From a checkpoint of a small mixture-of-experts model trained on Wikipedia.
Size: 8 layers, width 384, 95.6M parameters.
Experts: 20 experts in each of 6 layers, 352 SwiGLU neurons an expert, 2 picks a token, a softmax router.
Below are experts of layer 3 (counted from 0) of a mixture-of-experts language model. Rows are named gate (a neuron's input weights, with its number), up (a neuron's input weights, with its number), down (a neuron's output weights, with its number) and show model dimensions 288-383. Each number is 128 + 32 x the weight over its row's rms, rounded and kept within 0 to 255. Numbers have three digits each.
Before each expert's rows: "comes before" lists some tokens at least twice as common just after its tokens as in all text; "gets" lists some tokens that make up at least twice as much of what it gets as of all text. This comes from a sample of Wikipedia text that the model never trained on. Tokens count by the router's weight.

# expert 2
comes before: " ", " and", " —", " but", " which", " he"
gets: " |", ",", ";", " –", "),", " /"
gate15:117157147144072151085163085159142097132112156145160158154117180149144137167116084123136177189109115160079094153132133157091178169097126043119110105200129165099126156132173069197158097110117075153129099154134152129084105156166174132119101141082126119131122122142115147127170068129099107163
up15:119148145118113148204117098093153123111126135092096150171183128187127070115112152176151144206128139135121119130116208133101120129119206136114083165172123118129130133122126081136145082128156140152150102115116094183064074132132083177080138135120187073110070133163173123099147088139121137158
down15:058114182077197173118092078174145092123134147116115135126139133160108104095104112125174108164076113117110162122120098151196167114109167067142150150135149152111097167084143140098096143145131146136153119063110155164158159182192145083103093134128144160110161172080136107189123100133090127147
gate16:145159117136101101129146129127111103123162149087108148099128127113154122138090177144114159074162086107099119083100156098059132128122131117083142123166095152108149105204159117140106132112101113133091142152146149177191050091084059141129070107177121122160088112161087151171165061113136114100
up16:111094102127114132153115129120115071122136135141114087110108145043139089177168108119075127045135149134096142161079140105123113132170090097128115172148145105147154133165123115131126174068136085137087101103204104166123214150126084098161114124160197122124113106100144149148106160092161175130
down16:097142121088124159134112102175099132143094099145106143123146161104130098108180140075059095160162118091119106118141165112139103142108112138154113113132136183160098126147149112133142147165159124110108103158131097116076115189085105121130167123146131110098147099143164127164125179142169142105
gate17:140108086191127045137125122074083104137177133135100115139179146091171116140136184125128069086175125133143148114151146133128051092106080131111112100158132148171133185148084109085154084102084165110077142149182130119095111165094117124154141147146142119110146085135131134110109136224118120103
up17:103080107127131127132147128117116096122147117137158114116134145071183174101171101063234114114123106095152150164116132133120160136108085167102087124128098096121129123151134078141124155159123128133081154108104094073133103137111136102180160105136073121142110114160114097120172170159087142114
down17:073162074052117112050118085097137120128112149108153144109193125198173133145114089120138133134124164122133125139163128099122135101143087116191120144171135146082101188061105150168148136134130074123098188060160085115090156138126127139167062092143137164111152146127131161149137122111097129185

# expert 9
comes before: ",", "–", " of", ")\n", ".", "6"
gets: "0", "7", "6", "8", "5", "4"
gate0:109118139167115142183131144165149163124125129153093125192088121142126191203117109103127159128116168078103111136115102150155096102149070091080163153134152084149146124117167133088150126105068120094135142130108175096117136005163151191145129098142189172133142121109095098099086139103155136086
up0:114122164135080162113158104126092155145075199125164115128132151178129134169170148138128115112111167106147146104144122105160149101132041119120121128154116133130153137151093153131165161096099111107119125063140113134089093109169123112063136131107159143099105089156136158129088114135164105108
down0:189119140120128102152098058116129192154082125120107089117108100164056155115159163103160122144122119129222111131147063094113157131128084106138153123074111132098132143131171152112056117216165135080159156118188112152078093180115117147159157126114192119104141103122146135163096137162174094194
gate1:122149181111114118077164095122173087152177161124139066124157149076152116138120157115151099116104155108122162140083108130138202165138168193093151054197087149158125124141151148201122143137122162106141165133146132138109061153150137111134099133105104084194094146132099155177124070100193111159
up1:052132153158083068142109128116170121068084144139082101120118117144137130128119142097106088130124122167157158138094122131128154131139138139130161157099116217107100123138077105111122129205103060104120130165190132089082095107150129190162107138120104120181130136087066164111134128109121157118
down1:133142123176083113130179186151151130074067223088069168129172168128134122137117135077140127126141128086123165117155118106161129126111147100081138164150123149093142095108120132138115157096168167158099140127108146136159130158145099119128129111144085114081152140167126177155159149117197123148
gate2:118091116137135104151164131158136115157117147130129122107055118164129142147070099170169131081159101128169157157142123127159114209098148148099103147135128092097170177142138091159113158124168065096095134136114103209171112174197150099109178148092102074192098138152114111119141172202119128164
up2:114120103132099160134133098156163135109072135113157119096171170092114155107149171086169135155114146172127111150163193105140156161098090111112120094123104142122112101127121143099187181119094116156127170157103153114167118094084162097146064160145083150128106048133131133133121186161179098147
down2:148103165105127124132158134162100153135078124160165119201146094137122120096110135148139108130126091157120168145089079070120130180064163128122103094129109161137121089139112174049108118141153104110083131128114150149165150162115111144113159113099123163177077143198134146109103107165109152135

# expert 16
comes before: "1", "2", "3", "4", "5", "6"
gets: " ", " is", " was", " he", " were", " are"
gate0:175044189120138085131111145130145143142139092098128165147106083141140063159153145071101095200115107124103110117163176090108148131157146119117153115095137105117112169160138168157181108112113125127120188163188142168093163115105072116143117068140194135168169169181164138125080105133112156130
up0:082097152097111117076157130139123095094110116154110149105119170127183145121110067097160128119118097089150147123112145180110077110094120149105095141100125135118102150149199090074156154120142185086147099078157158129093087109155106136161171105082148120088133072164083123121102113108165107204
down0:122132153078070227091113137115167066128111111110101173130133088151128123180129142107152113185133189084115148172100162161131119138118140123130107116150152091139121139126170118064150131139206122120161105119123129164124135130222092104074173093062115202118141180127091133149130116154168134151
gate1:151115165088084110167105132113161072135145105167138144185097152134142199108147146170132140136164111106133117115148159077117142147130118090148152155114056093131093154093120082097126139095127122095066112072144131137114131097135092096150154109166086116137106130115121096173088114111137116073
up1:093153134040123164137131119111126067089075125142109054090124146210121199099108128075116127109122104124185159125188090179135065086044103146120178123111174142145094119104127119070107138106151140160119165124135156071135103146109111116109135093114089060067102152071095159183103094102092140145
down1:133122157133188135110107159173151175112127040134108120145144068106152094087156153186080083141086168134140089132124093056123131116143128121114143137092132076039123113079100180176076115142145157117119125144189128097127130102120193091136138143128099091129118118172128150154168110063167133088
gate2:072150117103088110094143108097174191088109141092166154137138161165117099143141116128157157124177127155158129147132151099135034092178125124142123135222146129138129129162117092125128155125115129168156207050184119067137143166133120117133122114119121138102075144133156130158139135184104171133
up2:113055144131109172143096097163158138110125138128130099138169097114079149139163143126108130166123154105099163098167178162123118111109096074086109131203190144097146164189135059122151117108093148105105176111127156078142133095125119167144155142164132072095109168158098134080113124158163142119
down2:106093136124105178153148145132112098094156145198033183150169163133178087115100123125164088090120123151140143170109154114182137178081132156150126134157127130144122153130109120096106126168066165213162167111148099130153105139130078110131136089091072183138136127170157159142144089068107099127

# expert 6
comes before: ",", "\n", " (", ")", ".\n\n", "'s"
gets: "'s", " his", " their", " her", " its", " States"
gate0:159130116126131144154160179101133135103071129081186118139094089061173192074125162178090154154103105100151081107156124114114126113082174125159135105195145024119172166142104178138097128123202150115095091159134142080133120097181120067088086124114131099156110072146126131119162079124123126174
up0:144091122202152074121102121122110155134164084165129106089226106067165072153160119084140172092108128166142108152077075129141056187101126108119185107119086139159088156170157046126107059112149149173158084130145118123090073026165141123107145163128132148138126092072100214127124179110142157129
down0:107080059138155110108112109122093090079162113071112133199124130144110120143120120164150146112158111058099153088096122145140121131125150094119118147135140111088094194161132136165170128103111146147119148034142163107124100096083126185153120145107142086152123156113167195079160187134117115095
gate1:096213052119132087151163130091112109115159101132111181196122098176149121118147083125193116136132086108161148104157068093083117113093118118033110099114083116032136119075078159137156193053172105115140129070122120164141165095116104102155128082115121108113185165122154150128109148122110168129
up1:121162110174113122144148121143086102120121133173160144141153102149158136094075132121116050097189098080131155107172143089142148086130162149119130122175092134102180120131093106139137115134077117087145122163147119143119130110088161112121101161092131155099087110199114138107134152119081154116
down1:103138121059143164154142069165097082132098135157171150067112117134161107064202132137141176162115113110101131162155104094076131065116115113097148170178121102141102095152111159117143140128115086084128112139143154191130121093132070164136122126134162027136170146132133108123112161139109162129
gate2:109095154094105135155053134101115145088162077144142096142136133163172123120154153107075085097210084081119130083120128093119086146171106142113110065112128123128104148122189150045161070193133153114140113056113121099134137084156155106095120101146154158112135090116087175154125087122094119104
up2:100068150185082101123142161147151090116112125139142095144093115139102187103177103094130119166117176103138111124111109166104172107130128165125156119186119077147100129129109152138129115113086152116129115177114059143168159119164141108162115109082140211097087207131170142139113105149107124125
down2:038100118116155158107117121097121153108108167153092070139102091143147121179143126168138154143138137075138132120137101125108158164152155164131136105155115109146167143150145135142143130105112145172133170130140118134118096153109181130145087063153109179135126105093138116139151069105222160146

# expert 7
comes before: "0", " The", "8", "1", "9", "7"
gets: ".", "9", "0", "8", "7", "6"
gate0:139112126133129150161138090126168099088126117158140108086132079152153115111194182164110113117123219125130112110131124111146124094110109158164166156177076117130136099143078129112098117163120087130187112123129139121156131135094116094161170180130139109123133126125096152154108109180110115099
up0:145111183105085155158158128151163100202149209088071164115123108123151135108116124131133141076133165135204168125122063154158114113155158110132173163121102105140163143132181166114154112109063153147089115112136153101096137097112087135144176092129081096121083056150140179157114136151127207159
down0:172097081140093148135078100119098099120143122176161114087115147073167139097025132113180125106115075114119087119107155113095127136120117188103082115101090166158150170100091120133144097169162125118123127146096098156173089144124142094105180124129143101138113157158127190107152130095123151139
gate1:147178067146153083140101098165118078079163160129142150131138152126168159174181172139143150156155083154082104126125101125127163115096112139151126106164104183128185118111106117081113087158115160114193128115132092155073125121100081146121163155103112145103144121148154091119109126169088131116
up1:106085211120161115182083150155165113122141084118124076080131139096119121162148084129141084166109164129115050141131128177201180186164141077092120139119111105073100168128156191129092159120176088148133103105136134150150117074122114152137120155087131199164101161137064135090097105106135151157
down1:111092134110166083129089174184106129116118092097107137104075118114122091055123167128183133093142115161178071156099117092172139123102093082165099076124159182091178098079130190073168173156159167149217149152100158117094086107115133150102103094093052135082132133147164103133095191117137089164
gate2:090143119100123063085124080135092079093128159123065091112106135101144144075105051124139136186164135152144193118131111189150150186085065151139097107097128121131132153155151117109132096106165122178122134171138205117095106123172170105153113126126150152204114119172163163103150157093082110053
up2:098180131170155145103144085122173126151077080076149096098141131136051170097160114077071166155131097116122141090123124139126116141128082142130139076145128093141112170110097164145164108109151104101092126188162088205150177160098131085151149170092148112090131129113124118066110104115149153088
down2:130133059136147127157143096057174185125170173112115119142153098123100061081175152144088141147113122121065196136142138088095084134127092144164128104134167142116127145114090153096113187127134175155067101143188072094149124106086133132128145133136130088102097094125102110141161136117109094123

# expert 8
comes before: "|", "0", "9", "-", "5", "3"
gets: "2", " |\n", "1", "3", "\n", "4"
gate0:127098100172109168125127131157125149121176169136157220111158167164180145154138083121159119102134127136078129137072118115174177167097133123122123091132160098112117154119106164154208144131116194171146136194104134121076081179152135136101163126127068095120126119150109084172103131153119140108
up0:143123174130173145163078133150082118137090123110138133138159087115078132160071129161108104165071125116100108090135107136074053093186127126109137166115158170179173095104085119134104126133155065115116148109101081123136123122106193135138141109105147157124140085062197146107178106060123153086
down0:148089156145146126154137165128128166123157077153171105152139113150173097177143128085191146069116067112140142103109190144108137067187077088105132110144080176149137142096097153148167121148142130149128128102163090115167121180143183167138119119116141137130124051149252143164117112145127133183
gate1:206101131177114109090166122157128160116133161156136169128121081175109097087099103121107119128115131100161131239138143109141119126155164117153135135159140153156098124077077139119176144116117146149123099094118045078136140158112077130134139166132164144130078100155178119106098114113099100171
up1:114042155084178115170157099109141186119114115118121074140103090059144201185113133047115181149171185143141116088106140158176153124148147116111096136130097124115155107188127161151118141116126120110132199154110079141165157184129127132091129113165106117113105178142112176133136119113096190070
down1:131081194115150109134111144140131141101094202132137131062134129081113109088132159112185148062136193133154106139092113135184126102118095092121145144128065124080186114117121158121129152174107149138185152116151120096089097118166126134157127114133170117122110122097131152145111166143109130147
gate2:100117143106143146087104143184124158097182115097112160142157132146107157156146107100133117043122134154164129167106140104126095097142080034128086068119152176164098130147149121161072112139129146092135122135134102142164131061087075220159105158128101145094153120120148154169095157206145128151
up2:142147108124132126119206120039141076110146209172121105116150114101123148159066052095118149116123178161165137163127154092123195082054176057122133072131095160168139137158160116097068174059138224123165135140098204146157089139099126105090160137108106096162073172115128154230134125141091133159
down2:040117106101139105128128087125179209125103131147102084159167117164090114095141119168118112151150117124098165143173072115130120146164168118103115111110083105113097119095076096080092138113098140136117119157160125092091137103109173093177135158138117215151133095099147154109159090124175029110

# expert 18
comes before: " |", " ", " and", " —;", " |\n", " /"
gets: ":", ")", ",", ";", "\"", "%"
gate0:107169137159108080081102166147160166112125096185131148125148145126187153155095130098129141091142102183122154100125146148168149123164175107184182109143172145095126047110117110100164106070170165118163172070122116100128156097134139182142092145166162177140096115141191152116139088124133080134
up0:124087106149114117144125085120149144138090138113124067148157182170089072168075119145127157130122119125049109162087132115135143122158141124191157115165078164162139135153113124210121080135157190130138090177109162146146123154133153122107115168153168110101110156115138103138118105161178049168
down0:093066121087118137161101072165102138086105128111111060113107120112132163047138143085132113124122169104179108134157140154135104152130122204132082117145111173120086134134038168100131086102121138119125116123170141127078159128079209082180179072196121122079161190131107114117111148095185128139
gate1:125143110061137157134109105121132128120164187153126103173131108138108034125117142115117123120090140083091135075186170133144128118135133101133098111140143091080083197108193159138140057152158149101155073123102103098087114094081154174176165163125132077123110145098107112172137087073124156102
up1:085132121079164145174139160162098119147104115154134184095129147126144117136089113141137176095083091187116129116153137076129181189182101088095151114170179118175074139045158099140126194065171090143099069150116147078166087142118155082174154116119130117128063128058114186099097151176166083131
down1:086142126124187123126137128141154127100133076119103123159146101147109186101043107148168163135127177041077092041220143144117143149118105141135114140160100159111102113162117119128107125093180091118154099190202159136085143104087135121086113083117143120136131101125186121105126214102189108143
gate2:141113108092206079175160094113120110151113145093124155146158127139140167175167155104158146165194087146087110155094158192173100142117171140176135078129143120148156137174119180126172142165052166131064134117125143125131120083094165106189142097085183099154128098148106073047129053119159095169
up2:083132060128121112098184082089135123085143105096159141122126149156098147151141176135159166161147099158108125078139161110136127113125156132122140123131049126106122093125143119119125144118081118119129126134182147132128106126111102092140126064137116115126159138142076119142100091100168123145
down2:134150190157108128135150138127133101132150113130153087115147089155109129146118091158086197155103115136101098123146158188133119132126199123131145080178088112153150111116151181136088096034130135117136112148114136063146122171134086152156113115104169137182143161127083122104150099158116097136

# expert 3
comes before: " the", " a", " his", " an", " its", " their"
gets: " in", " to", " of", " by", " for", " on"
gate0:137117125137131117168167131102161101147120122061116118161134099156098164172121101110153119133110114144094096131136108142091125090170103148119156094111149164098058152129107121101119087113137179112088119071138116090146077143149152119091066157116118097056179148103177089140104166166129098152
up0:098108136150100124101144151097044129068134190138127108121139124152142097082123122120119173098183117136161070151177148118098114097111131063108100167098121099163148166138160139104109182133116151120103144118135118156120105087130143210093146114082170164139130171071138178122099154104119157124
down0:093110177188100148155155145147102121137143128134118133191147099191155201172197165094076165182129141088132131180095127121118089096119077107106088075151146164140175110137162090178143158079090096209167129085104153143174107098089097166116131107111088180098120105132126147165189130140085075151
gate1:148159084148080099106088146155134136192136156157155099113131151119106140111091015156079158128127168134095134126086131136056121121084085115112210095163105098104176116068162111149159112153131125134127133060107121159140129107170116098103113160166096133107131163097063125137145131108102143115
up1:098107133120078114138110147153101151146165176069047156110179168122119109159151215147164106158118056185093095086093183157138114113141199181162117156106128129188115113167112113156168173129145177120156107115153118097123106061078123111103068168144140126122070173135116067119207102119135123134
down1:119195132061167182107192140141179096154129116097151100118136098132126149160068110116133168078143119103149123152109100189070132169104125152099060156101144146158094145140151147112099107111127125100116139113107145132144106116152106161136144127100127076229159125143127156102127158167129159093
gate2:101195149130122124154134167111140088148112102123093129169136181111133109147113182121112139140186119156123104168091103090073115139129148109170101070172131091100116162092137112146118136112088127149135128090145136125108155146165177156162111108200087157140141101105130176115083140126125115072
up2:150120092092150126123164086158085187122126106099129117166107125133153164092115138174121122174152144042091115155086117164126140155161129134142115117033100098155126161112167070140120096127159105134163133089138121113103128102168151162102141214170033150115130130144174113144130132126112067120
down2:105153084118094166129096081055125130093122075123165122160154162097144130151158088151156132156172076184157115192082104126158135088108158158115093108103038189160153166109125153128137144119104117159115077088104121176141114129168174118124148129122150152117135113132121178115122127197138135110

# expert 1
comes before: " ", " a", " well", " century", " an", " part"
gets: " as", " |", "th", " The", "st", " or"
gate0:106138104131104149147099112139147159118136149112119093126133142157149160124087119114149208134066177126146184135137139087094148109102186137096120071172098167141169126163164063144087099152150091111110156139118178116103142160140122120151169078135143112067138153113152177144143121147155139156
up0:175182135111159164085131143157171099041130150108090165177140087166133128173136088127132153154141133122163174136100094136205156103090172078118158156115126139110110137142136154153101118100126137169102139114078171158123155142139099114113077108149138122182113082112133080140139136065111110113
down0:151115131154125049170124129118076128072107133128161196142139118116197127137170093180151110144086180156121069100136152137083086141044142111106135145083136105145090090153133131091167175111118120088130136142130097151159182163191218109072145117118078106127193157124120131160087099144109132179
gate1:112132113064166177146133153135087181159147132110120198118120123094128092115134134115157086077158089181103155114169109194144155076067132146164158072081119094143129126091144107096147089134174117154092140147139053140109123164187070111142118108079149112109079090084118098142132206133115195164
up1:129127144117156146178152110094098131148167135171101158100084155117255126096175109118133123115117118134132179111153078189132155090154144150146109110095191140140120142102081123094125103134100112079159122110120157083160120139148157135065111139134119166106186057118129130154105158107144167099
down1:144037170082098111185152154167129091081129100141158139135166145175135136143107117146030173070112112126156182121191101139154096116192167109136136107153115039083131186124089147102076161138095132095149125076104073161102106120112136144068095170082158150110123102186138121152124159122122200099
gate2:153095124162134109155135099139099138135104114151145104118093189109191135194153128194076133131175080136069160082117157097136154114172146143178113102128127109141094106109185056096157114129130130064102118181085128151157087145092103129148132151156117158123081118119149140087176110175114152046
up2:069115091092100125098148112106119078116151181124115190136096113098131080115110098155087129164093131057130158088125157136153134117170156124128141122107162160119102122146195128141168155184107198134136071090100073148100112162172114109132113150093103122153141170161175126107184077156105156122
down2:128148125140124104147094178096159120079161147130141164097114132089121047160100140172093143104103112182124135133116058130177119083085159188107086075140124123098122193065144213136100147147184129087150132126108127113133113132148120141134172125108050106094077114115123112099100114124140118151

# expert 5
comes before: "9", "0", "8", "5", "7", "6"
gets: "1", " and", "2", "3", "4", " which"
gate0:154134154154092166151147202121131172187100123106189133181083153146174152098126121121159103092129141163124111154121083136128120101080137093117130146151124112106091147073113138137135102140151074142138131122115173123163048190117141144132061134149202132165078184148095125177147165108187133101
up0:125138130078184115121157130155091138114188126034161103124182141137139136152126116152124137122128171146106109187112094102129068088137106103109154122177194141084154077197116120133171133091180167106059187131169113141150062124147132148166067195087113139125174127131092081167096197154181140108
down0:086197175145130128072159160156127176082132062120101132152102095128151169153138158088121164139125101081143158070089169158108106113085107084139136099172150132077109115207136069188136165095163151117146120082170088132134133084090150202134099139133045128092120181137153168150135126134156141159
gate1:182174130121116138106144110122151065141150160124104184123146137187142164124107138128064140150084158104106128134134121126134128116110192095122082132152141105131109137142138119109114101176170072135122148074072129071090160172137090120141134070127079147125124112108118132168091149153120127078
up1:160113106145118154081141090142112155142137188100098138088118151162075167118151097112112068144112182137082116151117130109142144158115088089111149069151109188121099183142121142093158097130106116147153117113175098123147163165133096113115128143100086092130089145146131189175120104120165143148
down1:126146116165128137142128134135130149136173131077176090102126135135091183166108174099164087081098164098131157151110157120167151137101144134138251172109153127133105097081124147120099132130145169091124095114143145126086097119094117089137061106080180132170144156122112115097115106109097104179
gate2:120159102144102102127179153097125151129140108154098169160136153108139113120131181083141170079084145095071122167092107173145129119142151189159145183084101121169140142161172129091146182137092115139178120161172113221057069193114086080195149168088155150133147096119140124190114137194170159055
up2:088081126121141107126077154100120168120147159178123129111123060116107123095147122134135129156126183091091152132135109081084147141128171143119127055106112168106105109183140086070213122146133140153139072120100066157109072168132145124158160149170136183160109116130151127171148170080157157152
down2:092129130140155084109159100167147156124131101138123169151165118091119168129172144141139146133083149096102112125080099095119160111087118170154173131116119118104102153127156143144176139115218165105120093131161080157136068120132145114092103114142151123209126098127152161163115129140160109116

# expert 14
comes before: "-", "==", " ", "The", "===", "In"
gets: "-", "|", "\n", ".\n\n", "\n\n", "=="
gate0:112114122164216144142085112091122173098168076115211089129150191099184111173188091082174116093108120170121158157144163113144135140135130158158146085111109064125151121146098094119165136163138131146134116162165149150144094082070050112107114151102125093156125201202127145103109093108173137119
up0:142147114134082132187146133116136217100211121152089091129151151095157136128129094061136157127161159189154127157144126139136126096121147170131135164161093161114104150133164112138144089162132162126120171143196111179171121140153153079143184139128131113110109149108156151171154102097083181125
down0:154166168114108205186095138092090127122080083114161116088153116140133086141114171134104086108132087110119179126079120156112088138119136118090138132104094184156152114128106153146103151121112087145163084151122115092124108120104046153144150126146118138108154112165155183148093176159122119109
gate1:116108099097153137130108146171066126081190140096122212088100092139117115152141089086093103123112139124090104094122036153165170157131061060229151145126119176121162146115133183132081104142127113092146151130163115154131116089120189137153112132131147195094157090188159129080117088086096074113
up1:120125153120156154162109108169138153127201069095085126089096079053132131121178172103085109099140147087102083066125075167153129106210131126164194109156155174073151137065152129103151126095178123105190148148105148150152152102095109151099131104149160114143158182125114125148064136063078122113
down1:132166152134106164122125161167152110106177091119133123113166097105169066064108070138117106072104156095119111078187124167181160148116171095159117147104107135107164123077168116157123081167214117098137084098133127097104180077089130134128114088159163173087132105092147135192103182102152107132
gate2:092094088110107164110103121124137191131088152144158137108117100117138107101082088128192098169162093130085118126124100142121152173195144157169151206113110098124134184128201068141145124114123116113118098120145070129141147138149127050140073091121082130110133141082141102119161116105128074131
up2:129158157148155124122242145159187119167183107123115141118103144072139115159088143159090059107124184115097164088082180214104115081122082062122118120115148115153109080161144151086113112135132138115160135111129130072151097118120187128171102188095129152111141167201144098095113123161117149128
down2:181157072149200134121128127145097099111070122093123125176110145113129148101153151135161079091112142091111168043171129147093203166103058093116134131104095069172098165141132116141086090159083141097119119157107128147150116181152181142084190115106119107111150118113098168179075102153165129113